Weights of a small mixture-of-experts language model, trained from scratch on English Wikipedia.
Experts: 64 experts in each of 12 layers, 6 picks a token.
Training: a variant of Muon for the experts, 518M tokens.
Below are experts of layer 8 (counted from 0) of a mixture-of-experts language model. Rows are named router (the router's row for the expert), up (a neuron's input weights, with its number), down (a neuron's output weights, with its number) and show model dimensions 0-63. Each number is 128 + 32 x the weight over its row's rms, rounded and kept within 0 to 255. Numbers have three digits each.
After each expert's rows: "comes after" lists some tokens at least twice as common just before its tokens as in all text; "comes before" lists some tokens at least twice as common just after its tokens as in all text. This comes from a sample of Wikipedia text that the model never trained on. Tokens count by the router's weight.

# expert 51
router:116073159136081133135109116121196101129048116109092124058105167166148155133096130116161162134151148123144128141165125153030101113127089091121148156145163117180129141139097109166138111174105083
up0:147113149192133140120113128137050145180110114120097137146108078133157169103110140133097112116107146128100152125136091174111120074090140166114106139128131098100137155149117097111103099114138128
down0:125121084157116174111150121169175129152133152134114148143112106172133169078116138118131174138105155172132192118117145112182146144138157177150150131148187158132112155120143145108164085118146123
up1:144098128083105100111160121060098178075140172122110157151101151158149134095171123133175193069117075108115123157136151087140126109094155104122119059140102133114099160085154144147134093077193083
down1:166175102140149136118074106148136124171125157148140104108101110082105132099108141154186090136152064135186125159114088108153099136238090114157148111116067141158107137169161128094176166124180121
up2:082141122121140193148144145087156126138132084135154135141140154121179130081145093124160159146110129111146105141159087103117084073160154125144100181117151146073102144098098110121155179115128136
down2:086117100169107089158076134101098173132104133115124097101138085135166079161098139145094059087102119149089164113201090128148105160090120112138131120124125111117116172108155168108178191118124134
up3:103149198122099145145109197102128165130109160138152123118120126140161141087096131108136063149151184141171093149173098070172142173136131126129159125104124156129156106090089044145154098098153109
down3:126173084119024110122127114121074190080142143099115104147151086134155138102123109151164092078205125183149180144151107080172193133090130144061110149107126097110118154115127124215156126140113108
up4:132125150122136183134099156052129128149141121186113136142195107194153121123102087114183163137170084163187143114137152147097138176187162097143126124115099108134082094078094166106076109133183153
down4:147109154110138126088111141124114154084128128141159129109123106188161148116082110137128161101122088159095113171065106113105150145170127121091130136145150114092112154107063149107111155135095111
up5:137102077083104104114075125119132152103049174123177129116150091159066133154087131126096115107158166133136147138177107145083099106108163099099136204130171119080128128072148155120137151123205080
down5:127071182157144159119106143093102060091106117075119141208121118115128181070163133140145108109160093151105099063077131098101139121096151079138125040128101092196159139151117105120107160123106108
up6:206080134133106112083098127158135155145076116164112118117108168106132179105117101148148125153138169102162156123108123120098164106159168147153206098139093132147126139148145145074155149153118101
down6:114086129109135132150114072121179162109047128246117119150146170115124148200185142110104156107076082124089063186128134117135133121124173156087212116126139162150123131088182107130084121143111130
up7:133160132124095137153105111060161047121109095121140167099111086100157172091173129088203128151140124177128121141190121103132115143149132131162092119053135079191153165094113135161123121119105120
down7:171170084142162166135104118147118057146100083161115122144130179085144170094167113155189108140140106110143130132138153146106143154098133179137145091050134124117137121124159146061078135145103143
up8:165082127122131116098149158155116138123142194099085089160142131060130143107093120122120194137157133149171199122150126115091107142175122109127126162148106046153123132173087154124086110168184146
down8:162147121154134133107141121142032127103124130101101125085136128140179139148126098083135122122151140153082123154123098165110100174081143079122128155177165133164116172146154114144162119139087142
up9:107064183170140083158103164159114045162139172064080057101137066144133149094130134121129064124067170174127111126133071107106150164119134087123091087117140140115090132200144167150115140107116104
down9:132076128100108126057125110176148113104095099160160161097133099129150102132134099065183111176089178144225122159103116113115147149088116193170112109113162114137079089160169070102145127097114153
up10:126087109129158119160142133120106084155133128119120105091119183108095120174115123144110087122086165103071111160100178156085178107182175089150136170146158092117123072170113135130147136126132049
down10:123125167091187141061090174144078099240178021092116113178045101085129122133141092145132184159156147153143163080116144118115113103165113109052149110101161098125122132179124177096117190115163131
up11:116182134148106114150171159174087152138106114091153133113133097172129117091128139161124137131165048101156123121098049128103105172155128150105171162045135080138126175067092091156160135127089108
down11:174119093172194107159145078119131132122105167116103115131134145116093106147167128050116132129124126171146072140124171103104081159134143087110175140144138134115117106107107127167126178122137118
up12:143123143091109149166171168121123112148113136150162157083132092134223123142140150103135136182100104167154156152171086114131108185145179126144127170126139149115141133184121122126123145094046134
down12:101106120124145163128142109137115116082090123148178092134090092121093142110108144149031105140118164101118136101110099115140142106164118165101111102117140101149123063147059089166104184174155172
up13:110099129124167179114124133099102130088160162110130145174164106157113101052154087099208115115162140091144186110166168121135086191105068111194135096108087108168109124118164105137079175124096133
down13:141111089089096074134186130091114137122101194140082229188121119119133083082165086145147141122171089114120129079174084120146119082102145103110101116076094147161216120120165099047090149130062152
up14:136116133097129179150090152174162145058085094150124099121111121109150171146168165151105123062122137107122099153129112125131137128168129086099127111209172118143092120145126163172133158131101142
down14:184113114101175139091116165108129104240111121098104213108158068067162175127179122190152151124135139213140082043155105136119133054122169147113072140130123147105076142197097151136094101116105054
up15:118074176079106092102129106200160182130126096138112114094116119116145128145089136136127117093142110125121127109142060117101170148188143119144089182095115129152080084142122125095146120142130086
down15:197126156093068200119143146153111106157119114155144098164111180130105155096167129103190111157085186134093079071139157165158123157158102166159176132136094152143179119108062120061099139057137146
comes after: " |", " ", ")", " —", " %", "W"
comes before: "\n", " ", "|", " —", " 1", " +"

# expert 36
router:103128141097119134125097126115168120107128117198110110066142119144139111108122136082149220157160167139100111150100122144122130087125091126175126108192112110117110147145110113144053104150102099
up0:089123119132166134133126163131147159115131108135135108078115189140114154140111131127118125116186160064159108135117076132132093075218125127103127077113101135187167128157116055107158139137154133
down0:156104127085060116073110047106108102093128163196141146148172124124105129122131178154150120095092126197107146153058182092109154099162087120157136185082142107140097139145215136117124104155178112
up1:152189143175124136033125150134126130068151050062145119104113089140076123114093103139121146113175096095148120148086147099144160108110151142147147120120119136142157154172143204095106096106150130
down1:188100107093123112163165105169136100103089169125104161170108156109118156082165127132174150063100125133166022148144166186162123107145133100102137194090145100164098120180136121133117138149157112
up2:108141110152070139067158079183166127106151104146151109183139097157123127123127088116106115138094163148083090199224126181111155127198133106125105130115125126146175151116071147117148143109118111
down2:106114159107139157132112193139125135097158111098123129145112074062111111145135090174118132137150128134109131150100135163086215088120122092135096120100150108148093127147113105086153127115099124
up3:068141101184116161125179144132159129158166101128124082136125077142110089084098140132061134127167081147147080052120140079181134142084146126113111143170075125150144148033177067110126070146091119
down3:140143092125156120095087090154122161153108135100167132200200072127121084130064112093137225111143147121085121101181164069114138115198128131087105132142094156073113067163127117112198156129172102
up4:171131121119137112090143161134133131117088155121130115042138121140103148111148142130148114123181141102101116125145146106170090191082123103179072150125120087151105139103093126108038165130164121
down4:132134075149050096098130142066115136166128128136118080098160045129141162085038087127127090101089108128196114160111119139134088131125136108094212132071207183117078142103063126061106140126133090
up5:151152084111120151167141111096156137117165128106155132121095149119056140084118136181138135101167145192126110167119163129100129123133100108173147110075144131096115176184178114125108105070164153
down5:088207172099202130183068179090196095146108117214145142142091141121151151156141158117120103106086126137098166143132136130154133153114130177133125125121143153136160093092139134139157111142151147
up6:156144186148104114105163071158130099130115145115110127138110075106090131092118099099084130156124136186138137163080118131120078169100099110193092118145141133067130192159061124131148104116097189
down6:153147171085155139134087081141181072141127154155073122128117155121126105092158103100191071116090113140107115115092102127155134171145096070164081129149147162135143116126075160107150106152183201
up7:112142160100091137122123177119126141084131111069140118108136129115084093133139169098100115181190161112210201162142158150200080140142108091137078107169122115043109148141121161132130098090111096
down7:114112167068137116119136159136131139129165187124099129098133141152168146118098080092121132105109157107081106083104158103086203131158154157102063103102188118122099144123120090206123147192107148
up8:155125141116116150103208062130130142109074138149118134138160091097102071116167124087086090095128112174034125137184127151107150167135063128131110082142124151094169113159114141115131107168086135
down8:101183176101159131135075146132131071185183063140182060151092174112151152105126164178118207191143155099146118131096083123133072145099118106088125131105066181165061131163137117063112136144139154
up9:121124148123098080129164137115155066164178104147115085076112101117172130108110125092174193074031108125137071138096181143143175128114159210151164125115124151117104148064155084103127131126125105
down9:139130136152183190135170049183155093182152100097096120117099126100158099118098093056164206165131155045130136104113093064160107112131138112077103104144097173160139127088171113131128207170112084
up10:130081156104140167091114048137161109124063118144107098130074133149159121147146157156131112134116140061144142160091084146124156144143178102129177117217144066063123125114172152162150136110112155
down10:087027065102158091216155166128155161030195199117160072143171149213158113156105167187097124124115120116142195110127108114117138117135129160161162093108115117170168171135149148150127111114113100
up11:125082097114128094100170162124158125114148124101099139099111112082120094147106142150141123168203127136037116151077086121124142121152117157159161209123121128084139110136085112110124141110125113
down11:072120114159174091139064126118186125193100066088093034090120095109118080162155141186082112109148173061132142170128049087103090086097107158150157155164142140216159213105066096108129126129168164
up12:131091114073164118128090102105136164141093152223080097120107172166172165130124142100129123083108095179166147153120079149178115108214128100142143109175123114067079147132121172139122142081122117
down12:129115102145131163101136158113107173115137130129160114165098162169096168243117157159118122182066161162129135079103173153139049123151138079151116141059133110107083111088079108112092096136162141
up13:164143116078150130169131099134118056124117111168090163140149098120119105091157087114094117154123102141126144179216096115086098122062072091150121121190116103112147166088105122107082127131119168
down13:161105142090195136149108087161152114136124157122189137172125107168075126098115118160149127153071125087154148104148132104120145132091151051128173162173131167136128095100142153123133130114067168
up14:158166143138125138109136098154085089081162126155158125095126121155058166122080145121086100170079155121053102205186153108131081176116069137216138085144139138129118136167082066126134126108182131
down14:052143157112103144175110113152107158110115149092107154068092106140083117112139114170124140111215160168168208071161123177105160133146178108155131096109160155072124172154120113117109131066111144
up15:149127112125124171106127169139129070073153100137067142084120074138145183106138120105142157131144102108131153089115132143132118149146092150158116123152118099055118109047167083110128058200159083
down15:192125106126087088125109090142177170117104112163187147154193106123161110069173150059164136084120170169165111116167145135102114140110105099127052116153131100164145169084121155092172135113135179
comes after: ".", ")", " =", ";", ").", ".\""
comes before: "\n", "-", "|", " ", " Succeed", " 0"

# expert 48
router:072116129058097145108140131167185109131079124140133111076188158128128160091104142171197198153129167092078089161138123146085061047164109118106089083145115092128159152115104110164102115171092125
up0:105099159145140148118172160115088160157128087118127090170128104150113098125139107173148131145133105178153134087121125133092116176133073123123105114099167147119128115239047106149097120110138119
down0:109131109120180142104155117145070165093110142150145166183135121151120168099131194135159132118089078094124097103121088145100095143170100145113178180128169119130129109118117114107133098093126129
up1:206158113116106165143162128177077074147085150123091140125125138108127122133137133137059092111103128158079173138114074140121104068124101118138094074088139126096123134096062112187155160151163136
down1:091129135088125171076115187143091119121147129130162164120160130120125142088102152112102124077105182108097120129167150098155075116128152115163186162125137168117133194142178192129140137177120105
up2:140115105151165148137152127130125096160047173145159087155107082115109100090100137135144167173121163151121116159154180145113050136167120181137109146148108165110197183138157121135165153125087123
down2:089078136109159159151104129145176143110136162177167150106139150149172131129078142134147111149144121149143109169132115146099182137175149139136101116194165188147194141165112135144134141196100122
up3:046154155069059142097132127066121110187122122116129126172160128142116149096080121168090074126160159116104182114077087128097153136151144093070129105150035137112101198131097122066110151061106122
down3:159119112160108120075061117103150115134144143128115187158144147117104089139128137150063133164116090175086145099127133133119157115103134158134130130138145136112113161124139152139122121085104106
up4:112133139105056123124138129131167152107113163175137154125147084126133168111103114110102116098113074068093093144165107146104151158126059142115144080223106151130129162032146109138141106070145172
down4:124184169136142141146114127126104125054108103146172125146120145100164106120120115076064110150106158134116156138115113164159173132102106134111155140131064120065097124132120162121156207130132152
up5:119110156130121118115194151159160107149147155147146087150182127095076114110114044160123144184143165173092039139191153138127184131076106085136101123169105134124113191129149143152121150115081127
down5:088133137149169099094105114164154168098159121085161097152079111097111182157111057191137155151125132069159124125136127115122148146116099166121140149134127097089175116150091153163107145126086143
up6:144148080139112080076166150094095101123112105192137106109112136108142171187154096163106106121169167127099125135103151078083164090115103122109126110162179113155155137220170128125104178177122123
down6:091133142134138134089141085139132149156162157123145118107092150134147143117105129109142165110148143132173135084142133110155069104112095090162112123105173118134151025127160077130049153156157075
up7:105115112165149150129152106092129165071113076140193134125071086080116130164140119136058120147140127074126124147115147156131026178130168148065120138078086216094112072138116137144143142091087083
down7:099127071109151095125084133081118127118092130164114123156121122133141127148095135161148117102148142167123049129106124162116130167132074076141145144114170097144145134142102126172159152109158135
up8:176063054124101099148134141114156120125095120147134132152106084105137127133117087157115110105137139092095166190143122115115128082141088145167108067177118171064151130128143145144133108136137153
down8:145115171127125094170139093084161169116128109153097091135130178097124130118121147093131113108113157189148163186109124112120154161106107127116149140168120139191101142124150115147134126110117161
up9:107078134129144127159100149065111129125117106143146120145115181096066144143110129128094132112085179136120089151162154105087166087138148165177098103065028168185054166184197114111148132127130077
down9:116111104137103178185146157168173151156139119145118139056131182103133153082151160122143144102116146087123129140083186151167122116160086130137112141035105123085107134165136106086119207158172111
up10:121085126078152179179143105156180083146099138162129108132101153125089138112122114131118178112099171112130112113101160090138160085084181095146107093225137144128110107107124115144096141085109112
down10:175127112123106081137144138169112129200176131133103211054086124104111155143159091135119151148123111144122164080070085164143107115146088058152138076150128171122119142116090144140143075089062161
up11:152099160135099123114161168118112088105097204190096108109096145092123177106131105152070201097158155119153158161146133140082152091111118136133097073153131144110149117135148120102122135167153125
down11:136164089161135165103160086154174139092105127180102129110130171099103152122147124204135071122198128118108070123111147162104106103160127087095136117238065125102084126125123103109145135151191139
up12:163134108051059130106110131159149110113113148085104147163109139120173118127132115094162123117124169128116140122141117120082173162146142144084093097155106122110125133077171107146138166129142144
down12:221090136112142116065120137149163121221155067163174139202114125124164138157104106120137171175118112145118127125098107122114152111191120116128093124112122133122115099162156160105164202144134103
up13:101161108085125116094165153100042108160060164119107174167170174122102149073107111094137138094187078134184143182145091131179106094119150093089091053149141124109139107093087080141075127188162153
down13:069169190150159163101141110149135091148174112112167152176158114104131073144092169091158152123100127105102100103137136074109134134134169070134131179094164109168150113135121108145102164155180142
up14:105177176094104160144093141098123129109129191156160126195113110126083143066123137130144153145148113100197183171078155163160122033137141130119107105152090174104101109108085120133159128097144141
down14:110125146114077134101087173095135101089070100119179184215144112067111123150090147117126141169142147144111100147109099153146127117140094144090154197175132113124199180133104194077124144142170104
up15:140112125130103122093147124128119195092131075113203039092122127174099150091084097109086066167146159120127114145198115092112092144116149090081130114055150116110124127100157087159106136105129094
down15:093122139110157135144094126148141196068161124091116157110112151144098112106176127177138155089140086150124145171188089144064155083154133124145107177083175141129180109231116104131118164112203096
comes after: " |", "|", "-", " No", " Opposition", " Preced"
comes before: " |", ":", ";", ")", " by", "("

# expert 5
router:056138154114072155157164139165158081128061107129083107062152114150181124143048134140161145172130155118088082173168117160133102075116134090151106115183154122136170179122108099223111099135125114
up0:137088145146123150127126152080090112181138091117086100088188080175139141155063134108173154126135151086069124120111165147146170134171122063135156127072109110156166139070141113136158095067158142
down0:185116084110097114199195150119117204152137174148153112167120116165151147108134132083170141107109175195123115100113161188109117159155125112100152196133151082126094163091117138085132110117164121
up1:131171161116110069099125142129152102193030151109111142083083104106151105155081126145117152113130109078148120124143139120134127163152142124149134131159133171170141156115190174115070126124185073
down1:138172130099154134130145106126099145187133120161110183083123130090079088170064055155107138094139165147107126110126140127127147112143091128134083162108082117105151178124187101117111138132101076
up2:099151136105096146119139175115162175051086097110100123120121157169149166134121173148070144127142106127129127147122096091139118098152107135095086124163069130110121144100143111138171135125170132
down2:114155155115125185127107191181161098127140136165129083194092105172123136176112129066039154091188066193107076122129088107135107088134111146153136051173136137191119143121167119115166132172160200
up3:079154134160124189088119149081168152111119202124190149142152145140108123140078107130151125144110190129145147164135116148132091109126155155118078104124114136081163132070104104123084115089072142
down3:109061105171148120168086149113127161124109106135149158167121157140102108172135095198180125127150081104165123126140161102131157135177086152091153190113098167130171163083142173157105062103150088
up4:120128170092131100098125133153109130172160098141066134147151139106136131106099152127147098186121108123125134181087111120119154118093103159081128171148113093130048166156114117132087091120167134
down4:203161107106185098149155095099118108072124128155153132155159127148137120089137192154165113105109104151085132074142121148123138143111124140094129159120146132135119156117125078147093121106134112
up5:171114123117101179105121103156126102133059131138097129098099099130127140102149127105162131141097163127120106171138099113149074104121080076152101134164157082111166125110147113132183165087117149
down5:124079107111133129117181082149109161176159060090112127144129130146215063110170084079126134170161120070162117122106113076158110115131107164086052092154092115157150173092187113149140207050088145
up6:150161148117146127135148166164115102094130105112058175084119070120138120111142126177120132101078102133092140140108168125118136172197103058145152127163127133126185145054187104156158162118121153
down6:142126115151144121182108097089182107073115126127123127117099140084115138152086131117098127142084117117111150196154140163106076167086111178124162165160170138099151133134114113111151083134192181
up7:123209124114114155145221119151069080099146065109166168167194090121145184165102176167112141164137118138104121110144131081187172129179132130106100104153153164113133130079076078162189064165196155
down7:149132168137168156157142127180118146128087171125133182187108135085147156179207174068152160092123132144105135111143157068124140145162108122144095159127097175129163116106160170151181172148157164
up8:083073106126099135101166116121163139120158093139104141126125113115148186150114141144132190102080084207162092159120133118181109085144089146153105117204108149121133106119074128138108129183179181
down8:099132093156120127126102139119088143076133126112146101136149088184116148189144105117105139103116121106094200123042139114092157192133083090138091093122163118115113035109113146140177125160148055
up9:054084100120122100130125086148088132166111081150153110105093120113155045081073127144141106167153146041149123168161124123091149128107165147146132103134128158098160137126125161155091156125114131
down9:110101120117125201141096098109131129098121095145162103107104099194206091199097162146119158146212120102157071129137108119122100087145138138149074075117133092196160183151146137113118100149171213
up10:136150101156157186134098115079124122121128152123167161120145130144115171124127079128162131116121175135117130138149174158156107147133127158156132067066097150131121106101131101075123111132105139
down10:142122095112078152130103157107217102143098084127105172126126156094148140107123132093181132085134081143159129129140138128125103088168139138131088139107097085124150179143180158116132077204118133
up11:093117152169174117148175120165142104100096174133074162083148148132151151126156128153109150137198115083086097039146064131158135110109156117167138119138178156142174128128048147158149082078123037
down11:172160123136158187135163093140126082141100151105079136132152167124091146099150121171139161139162099169156058090097126106140156122141141210144138204145141169124069078103065130191162121099084145
up12:143172150113163172123099187130099144109199122177128126120187121116108124120105105156088107117147139097075085168152153143162143058135181065134183091091158120160120154191114169108148124073138144
down12:175106120110149085164186151166134187132057105122124097071170103178137089098059132109125075090086197117211155181063093175106112099085148125101146155153121123132125122168133139103121110147182141
up13:111125113093124125163150134107161160200100134155128142118141164162137147127094081146114175099126138131079069200122096090159123145168167091148165134140106145127091143133083063174099069156119125
down13:142146137115120196127130155158112097198106140097100135119162102126111155122099126129134124199173191131137103120073115076135117124104154107164163112080203192165192085156163174136126192136076155
up14:077096180040142129111097101124114104074189122109145085157166108153212101141070187097102103024109120076128163170112168111169064151146110134131143169198100077160119138100114112072177160082105169
down14:145125156102091147085123158159100091093129142098230172138113123121108103141102125119141110088092094137110090111164186138153133136139134140073093162111115125109097162108150083109157206103139088
up15:166076145134163117124134117141127124172075152172154125135082128145165112124104122138125079135080121143057077112171041087136059102175139147129150155132119151162144097153168184069128087127117082
down15:111150153148117057082150146130087130108147137119137114236170109150161162163098080110160091158152140164098184150158152114066161132141073109154180108145083091140111116154131202079088137179110104
comes after: " |", " 0", "|", " 1", ";", " 2"
comes before: " |", " 0", " 1", " 2", " 3", ")"

# expert 8
router:056118124127094169090164152180185064076075135129105080081100139152109105128080153123149177152132157155077082165162109163105076084141118118125127086173102091138230152146102148186136114123095088
up0:048079101109097131138127130116124126134145103152157125121106078115083163093093126108125153084116115130104093151119122147077175149118097133123180094107102151133154148195154112170132093203126151
down0:138078122096175096142127112110150101127174141143121152133121116080155174119132148142164188131122118152122150141065176149167128134166101122085087079119134158137112160154134122153118152160149081
up1:170129138179134078136090163174131166141109119119053084087091165085120119232093128136151132133118132124091155162126045093113086110172093185187129207149097134105182171159120157082106105170121070
down1:152147076080100172132139156090133139028131180138143140149185144178101133158077142089106069065140116167074127186166123094128121137151151096150113223141137138096148063117108117116097133143154149
up2:155151123148113130127139100144105120148099113150140057157125169138140124094109132175199160138134145126092098122120063165106113086143165117167116141155071154067150155122104126121116108133082130
down2:078155136133166097143099125107090128094153124121182135173122123131093118168128129179115064111159148147115134080137122162107100086088242113096087120102119102139156092134171111075114102105095160
up3:095116106139108153085204160125098113149094123115075070130125123137205132118096153210127072113084119168083092156114138168114142162065187099144154111103124139120129154121130157219118107131073089
down3:143141091167136167143212064147107090099121146224135116117126130182183073127062123122130151115059140141157137114137123148130062199159146149120097094136161100128082115165140078087178198123107168
up4:133125117143151178128143129134192093146168135151111097118108144141137127112184079146124083152120103106120152176179136134102123150169126134095091110193144109164147145149152108133086066115077091
down4:128087109081148144143177122155149157067157103099161109208185078076099163094106138108131123130126162173093157093066217145081125123104121141146102113072165095134134185184184137106159153178148197
up5:140080098141153089075229145165152166168190157082133171163147121109090134158105147128081154136170162182117103101091063098134142114135101138057126116165136108097156146130109074154136091132090158
down5:087125113156085141188117124140155135124098084150175054143114139109068178124130110101102085118146114065157149119134071096090145085171128085109169092099170175116194126144116138157124200088116119
up6:205182143186145091140143122156088157101117122089147074126173125115073132064121114118157165134128072133153074112144124137061140111077134097167140119184090098135135069156134196051094146169121085
down6:170095153074147125100122118088094153098157161182175169148132146080125134106171172115135119134121131117109136127231126113083074141157192079089131167102100122111161118089062129103087076178088163
up7:106108104150101134166202096091121094152135135128174123093132104110114177135069141090159148127131056114125136134102118088155126085169163101191119111115124169145116104126096168150137077135125097
down7:123128113121134169117132150080176123089144127156105148132067093154158079142150156151160131168114148130159106114128074115142109166143107141105095131105132149121137092116060053168098083102131145
up8:145149127189104170119172119110169125048108162138135168147089094129105160166120127103137092150102160148139140181174117148173166143136076095094094061133134120151186119113062151152127155143156100
down8:113116095145113130183119115124095146111139128141148189132150124126099141156035086121100126140153092183118168091185061147065137146113075125097150156154102148144128064128158136113104076100101112
up9:114143138193110115133179123120169161164107144166145098156039148152155109194138144147130150169125117116193048187115140112151074109115151137070131156152115161131221148132177116147092178131129139
down9:154144152106065127111136144130104198058175122095110166161119131120167136121110078113114110167088121131139113111114176119138121190140091139152145144100144134174103113134107063135141128091179095
up10:143095129076137185110137141093164114124127133183093176122171136158117110119090131048104139092090185105129152139081133167180078162157101097117112137126086105110192112108103102106120118137128171
down10:158130058194134088096109118161157127083097148140143111100163149171151090125140129083128120091135105112145188125113178124119182153097176162106073119148132106075159097087130115143151140131115098
up11:161091123169109138116122135160121084116087099085095149099084083140184160109144106108135172140162158173150066131145151071128121093116134097141147127151108145144152127149124077126178139115121099
down11:159179161088186071101132158156133109122160084119111146113077173115119150122136136158132152152162040135109097135112109122102102116135134164080129080104136147079073126165181044155180183130174166
up12:102084060108114069083147129145136067184128140132112116087151092125162144124151110095174156117127131159082160125109148144106129137086111130112096182120138108101098157110144138114084092146083074
down12:176161165135143139167077180158152091156109092127111086075106126134092150057144116132144170170101107157170137095098158159116119180117134119156136149083199126103115150065107143137113143153097166
up13:148132076095079103086120151126152063145094100120155125123129147166134153000095124172130170083138100155114160144141095107124149142136126151131109145132160110122149069138135099090107076128111107
down13:087143159156142137137129097047158134169123116114156161109121149127123060138099100112102173103114160153105097110100118066107099155137104124116140182159083183061156191157123130125165129150092088
up14:121118183124171130155142131179164102087130125179154144096132090121135149095112168101113149134090158145111135130089118168083046107087164125083097071105165116129143151047187146190152159122143127
down14:067044089093117090205113162163119122079135108115194187116115182101129091172089120158148088117177124101130096117142152120077093119096143102092074101143145113127119165133160131140156149131116097
up15:129144107093177160116178110168145090111111132185119109121079154113122127148103127135111086148112116148136124144215128120114162122140138152176104145121103072170164110183132153131155095113097063
down15:166131182169132207151116125204145095130105120165161141099119138132129158099062136105200063113121170135094110155144111083086137157074179086142110124127125086158119173128158113143117149132099034
comes after: " |", ";", " 0", " ", " 1", "/"
comes before: " |", ";", " 0", " 1", " 2", "8"

# expert 11
router:068137116128074160124150095149163049132085170143136128062161085181127154173069120101162208156132162152084103154116173150116130115130090130135111068204078128168148139083117102134083074226131089
up0:076158186175160136123172105160094076161106101148110100091150154136160124144079096152150166071033169061077127094119214121100131153194182111073131119117095153152160094088106143107143119087152090
down0:166158140179132088074147165143121155078162125105129138149109102112120078131124142147118125162134125136077146128137129155144184165129137119113134156129151105115136202167102195139180154190159187
up1:138122108154136123040179148195137131122117156154145071124172152151085132126163125063164133151138123111113092143133149119123135199096127167146122068168060170142072117092163148094088070091110121
down1:109115120147138097149116168131115150081192131096083150069075123189088099185138110141061131148097117123101152118163086083090048115110086137129113085118120172081109094189149140058100137078105127
up2:152146108151171165127130114176152135123103124168193112115093128140163091158138102148187214114127161065139088116158117157132100095152127136118117134131127087121086171123114113073165126103148102
down2:149070188111187134097159134111122066160129119120143117103100128081130111114124079127149138152175119138131154163101139134093150143180087102165067117148115148133088160128178139146111128169110120
up3:102175072150074150099107171086093044114085105073171082133141094160109066115060119182086103131173136145112131115148125125102158155094168191133087161159162121129105132131132073162118127055120113
down3:069117162143117215142127132120120105105170046155160135099111164120096092139149091116171141138174117129110162130181143098100126102125111139111143119108101145065190141127153169059104167121146154
up4:114086155163175147051154133133179125145080162173144059093072137127144121179170098123091113120148080075120178142153107079104126113159118152137106142090115138121160154123149080135069138094074115
down4:119080106155114123133119133131107179096143169100146126166104166162152126172095045107118087132141159144074162147067142166059110090085127060160091165151143108125080150161076186113098107114133108
up5:150135091122192131151203135087160181243107126125190150166106150123103139147073125117165140159180136154108112116129161145177125125103175095123171134143116090093095152098148143095124162113113123
down5:085046127109134123147080135103194196091174117090184093157116131139111183123134183111114101137148112116143118143114134140131100145171134127129146192091151141109104151130046136096157084125171131
up6:166162150099078120130126159126120119111118087137092163142087138079113107069110129129094170115117117179137089111156115126105172135149139108143147145151127150133104133095122141119123101131159117
down6:128153105126136095160183123119191131175182139134125171101118109125142138162151119123161132141073139161173123118108110105147163092122150174174153180141096167102091148147075146116192143094132127
up7:097160119167128152117141097119078141166106167078108169090142108155153093145125114157136129080164104094127098105156120139152104105116128155106131140096150185187151157122132116167060142148118098
down7:145110139106156160111084120138145135137117137162122167231104122119160138127169071114205129126142147107100116077168068119133184128115096121095166117147130100109136143069133116147116117114107107
up8:135112067174061149073129120099080086069132122098121167168177091129105117124158091124149147138065112164068171111095132144129103111113100091177137164194101089075113079098124176131070085200149092
down8:158193114140128092146122124191178039178139108140107146194192091046091134065195061079163187134122121131136118116120145153147149115159131112141105117096146133100185132134125155062107150078141142
up9:047176143107146105113184117121128105167127111127111141168101085081167087141092060170116194146091132153120162090143158125126151121152142122163153104069101116093091195129140049158082120137134127
down9:097093176122150098111143087158176168158074160123113128150106132119095165105137097131142168139133077141119114143148091125149109147163096142126096133149171163146129154145167135116097138122113159
up10:115154198172106144108138134129144121212137123124093116118139154140142164155160102132129129101123121184116127134160108107125167167039180158123148145154100125108104191155167117136111186111126116
down10:147069093098112137112139132131118129143125177145149142162167159056088154165148148090165126136127102125077101128144098110148143173134142132155103163133143125087097102125109162176109077109122154
up11:101120144162167102118115105134125127166101170106111135098148136159118122103067135102130165106170100114092102135098120102102133101158142209197132128111067136174186093158126138074124071128138088
down11:064094132158094170123113145160116112097091148174066096115170120071135133148137076133146084103127042068106190116184131095118083126117153134146124138143110106128175127124126101117136217156135136
up12:153138208099130069170138137084133157169155135130114182126177081113161169122077160119120106119145178175190116160126071116120107120130094175144096130084119105149167120074171163147121096116128158
down12:141186124151155106131154109116167113125134115131141034137189105106169097149144042103171115113138086055150139111081125067132130131096193166139162152114167127057171079170098104143158125077165119
up13:092120143086106091155094130118148093185126169090078132102107098088152098114117100142142127128145121126164114106156129169048110114150117151178101118145160127143105183151105116167166071148064107
down13:143140125150160101123093131148162133115163091183068143119084145086215129122114064183121163178112120143091129165117081129134053126122137145204102073116138135135161144077143167173106143140111170
up14:108129167107149142142085161092142128138152195150098133127156138143051162107141118127121144168158153074193104205136126180096112066146155116148089123109088092186123107055118098144110086149150103
down14:057156125144202164160164153128166169158083154092148187118091144125175105163155102153100110092180190180141174156158115158155047140105117135083137142135136106142077120167071184108121111103170142
up15:158076147121102147054092196098127090203147138140145072106171090170114125142139114122164127138117149215134169145121186123130130150108089178153183144108128141179143087096126138097107138105156125
down15:115098104143101170170159076099138213169162127150105068127182171131116091151131076093155203122148116134125165181100111098157181158075130177108125106131136166123108095129077086067128188071155169
comes after: "\n", " ", ".", "==", "|", " Year"
comes before: "\n", " ", " \"", " 2", " Team", " 1"